Experts of a small language model: 64 tanh GELU neurons an expert.
Below are experts of layer 6 (counted from 0) of a mixture-of-experts language model. Rows are named router (the router's row for the expert), down (a neuron's output weights, with its number) and show model dimensions 240-319. Each number is 500 + 25 x the weight over its row's rms, rounded and kept within 0 to 999. Numbers have three digits each.
Before each expert's rows: a language model's description of what the expert responds to. This comes from a sample of Wikipedia text that the model never trained on.

# expert 53
What it handles: Common and institutional nouns after the, a or his, such as War, District, School, season, club, kingdom, town.
router:462516498473460513477508492500520494515458476501507503507427532498491502510487553544517488488498445490514530520485509525502507517490494508542479507507535447496506483503530488475505493463509492519479501526496457524498511483506505529530494478
down0:558519507485466533482516498531515465488528508525505485485502495516492487497525533486511549493540482495513524501513537446489517490510496499524510486520466466530551487488535533472514489531493487488518481530519517495471457496523510524489471501
down1:486473502496476508437490470519493518485499506531505508534537497530474502560499528501537494507509487493507486538530517504483505477451512454532464508521464517493501522522502490516471504446485561478535521435444514510486515542473540496505513531
down2:457490518490489476480484512537493468503503492477470525545504524522518491501551492469505487496481492512498519477485467459516470516539544492453513534468533506538502471507492517491526488491470527493496493470514502469459445499490554519487497518
down3:571480455530547513506503512483472530460481501512472509453495529464531439478480462461508478479477508477493496487470515521522520522511503503483464523492517497490476505504501485505504496484504465509541527512474458528546543498548490493512510507
down4:492512493482558511504543511498463505487459505446501473484497508468488496515553515540472502520512516525510524544492512460486536530488515485493488531493470476517503519475510518530534469467511494463507494539442518511514486453523469458456506512
down5:502501532503465521469525494491500472524497523526501476463486515486491532509514481525507503500482482508514514532519508510494508502467509514511529484540510500502465518469535469511486549452501519484444464501482532489491496487483476534515485516
down6:485476477507505538478515464481488485495512506511513466471507486463483497478497450526520482488540530522498499484522521496486571479441493568487508462512507478526536474503542524504501483472510533507481499488492520489489477507475488447506515538
down7:492472482531548515551509483528472508479476485505461503483499492461543486515469486491462502512472489510470498489502469436528510508507490487497480530512540515498516541534453519502523520508528456538498506496522464448493487491510512461508545470
down8:534516559496491500539493490511470514485479527489488476512483520462528504456544509505481540496518467488548473529482491475538498496453509506507561545555473483480458499461547502509449477529475518517500465519484499499483526517492533471498480516
down9:482448491505486502480456475486545548526450477498507500533478528497475477482489505492510517522487521473446462519509479475518473466573546491454489516529531504466504457471498526501464520475526491503488466479508518499535493468495519502458511498
down10:520519475464499499459509494516500504527523471502448490523517508503507511497488497472478514500529495520527494531515485504504494497468480510510461502465515496506529504468482527453477500505468502540481493527514521499480514483553525499467460492

# expert 32
What it handles: Second parts of proper names, mostly places and institutions, like York, City, Angeles, University, States, Creek, Petersburg.
router:516492503491507510528511510481536477495469502537483523490423536484502493550465513525492523436481492508509478478515512513482519524493496511526470512487522481501481521503530478448512526481478501474494465461519532504504498500489480545557507461
down0:495515503508494487484474512458480531498491517530511476461483480477478509509488538503482508482513453489493513547488487472502502493519504507437469485522532525515490526464512485507549513481484549505461515460509491519530515506496492537498527466
down1:521499513471513487470461489528522547477539484465464513482515484514486513522520508456487486477507474517490480516454507492521447502475475483516476457520544476509502483477504496478497446515520551494501457466537505501448469490480468467518518516
down2:507505490474530516501492504547493514504503484515524529465490517517512461445517550476509490514466516507515507461489506509517499531517502506527534497503497527501510468517437468503537471538522458515498515453538490494485472497507510514509472536
down3:506472498502507505498518541469522555500504544513477493483518499490489516516489545490506494512502512530483470514520499490505524530506465478483499530520462537492495489512516466485491506469492496458508468519510545500478470497458491516441586505
down4:514463485490496525508517516448483505452502479497493450482551517487519566492521493561497489519486506512471504470494516511468539512517506510491503497538536481532489545503540539498525461504485490482498577497519482469443507491478507518472519482
down5:485507497497515532530507479532484498507497462464503518502463535509500469507557471482505509495524513474472494501501504504534520527519487530507467500491465438450517542523460513475523475516487447550469552523484494546503515454476506487510535482
down6:499514506476473524478513459475493527478482463483553517490523526460485555443492454483479518512504476490522502520494527543488511525444536506499473521549508507487484487480533489498476494460542510515496496499491501507463492560478513477540460497
down7:485498451482500482511473499509514492523491444464514532484472526503473503470479538503517482511531490515490495541494494502507496506506511489493480509494522547500494493446506546512502530526506483504494472526504483544469497520487481515498500480
down8:501490524501534477466561482502519477485514548499480500488530499516499518536483488579546522509478517519562512493502496532492487546469503530522514457547509526461484495506513486509516477505517514529482478515470479473510480496463524475512511464
down9:509516497513505504479515503478535508460506492470502463472513477488472499500528473517470544481452554491481489517543498546478498447535488482486473520511507469542490514524530526498543501458516488447532498523487517473485503513522479479496526483
down10:487511482514478509507488492471516479507529530514481503519534462507518542477500487505469523527498516493513502523461478503537494534490496491471488458511515497420503493480490493481556515508509502517525496529521495520524538494500532486518465487

# expert 21
What it handles: Noun suffixes and plural endings that complete a word, such as -ions, -ities, -ations, -s, plus percent signs and nouns like number, data.
router:490517522466486480464508486482510502514471492526464521505448511503518511504500567555509495445520461451510516489519520570479496519473460494495516495506533491483500458530569511495539526478491501500473500496474485519531532493503469496524515504
down0:496463529486510495524522454519510501531558525504486505474501476506503499506445531512491522492465507469486508522472560483499435528507491488523519498489540551490490533510461519503467493522521465478507503492543485489502469553511498535522511524
down1:512477508474463476505503493497464516462438545518507510530488499475494519461465485519505486450530492490489464534509500507492545508507530456485494531516540533496510534551506523501517498506498461524513499467496542508495512521505486525495501482
down2:484515487482460494522486463494481518467519464500528517502503513527511513567498482528535489559471518483443520516505540494486525485511523455526528502525446463550525453489471517508501513499462468470501465463501505508469444482481547483494516488
down3:509487555528531509476485500517486491477519483501478524498506524450487493517503449535464491477475528509471493480524475484529497519462503461471508495517498472499484507528468461522524508461492506505513467528457469540509489484497483465550586480
down4:478501490514508470498503520484502514502458528535532528516536503551501524541483492485504507487471493491531508500476506516488506472525511463469430453513478520494511491507494487518515482467530489485525490499504555505496493472518469463489499531
down5:475507508495500485509477481538479558479478540541523499520524473533522520525506517473482508524465495470536480499470542532529462492479524551496545472474497508498455532474482471474500530459523491477496502486512506510514526466509451501464504472
down6:535498433489541501530493481477480494533494457468481503495489487438516483482468499475505524495483500503532474507475518521528476495524527576501501534490508446494522469498510529486525532574524525475525474508526513479494512514539503487493496515
down7:542523494468444462499508489512522469519501522461515500500506504557522493499496482491501469521501492454487487512485498510512497461474506469461548496503469486476489500466514502486509460494516502491521542482500513454501526517526509521468516502
down8:502471508525474507481515511488522523532535498476474481505525486480512466464467491490492488465560462483506506497492502529484477510506516512530488510525500461519509474434531531498482499477528496525511468471540480473486506502501466504491463527
down9:502524542506492521486576536519450489479536506497517484513528547507509564519533496510525446521501458509472486507446495475477496525499523496497487473464496508453510487443469537484477438465489509539539488504479482508486502503518483514515537503
down10:516501482486507552522533488513499434473460446495480464540494500470496487452472501523457520511544476473522517497525507508474477514482458551483488519470514485527512512493509546510531519517484533476518521485544476539458479536505493487506435515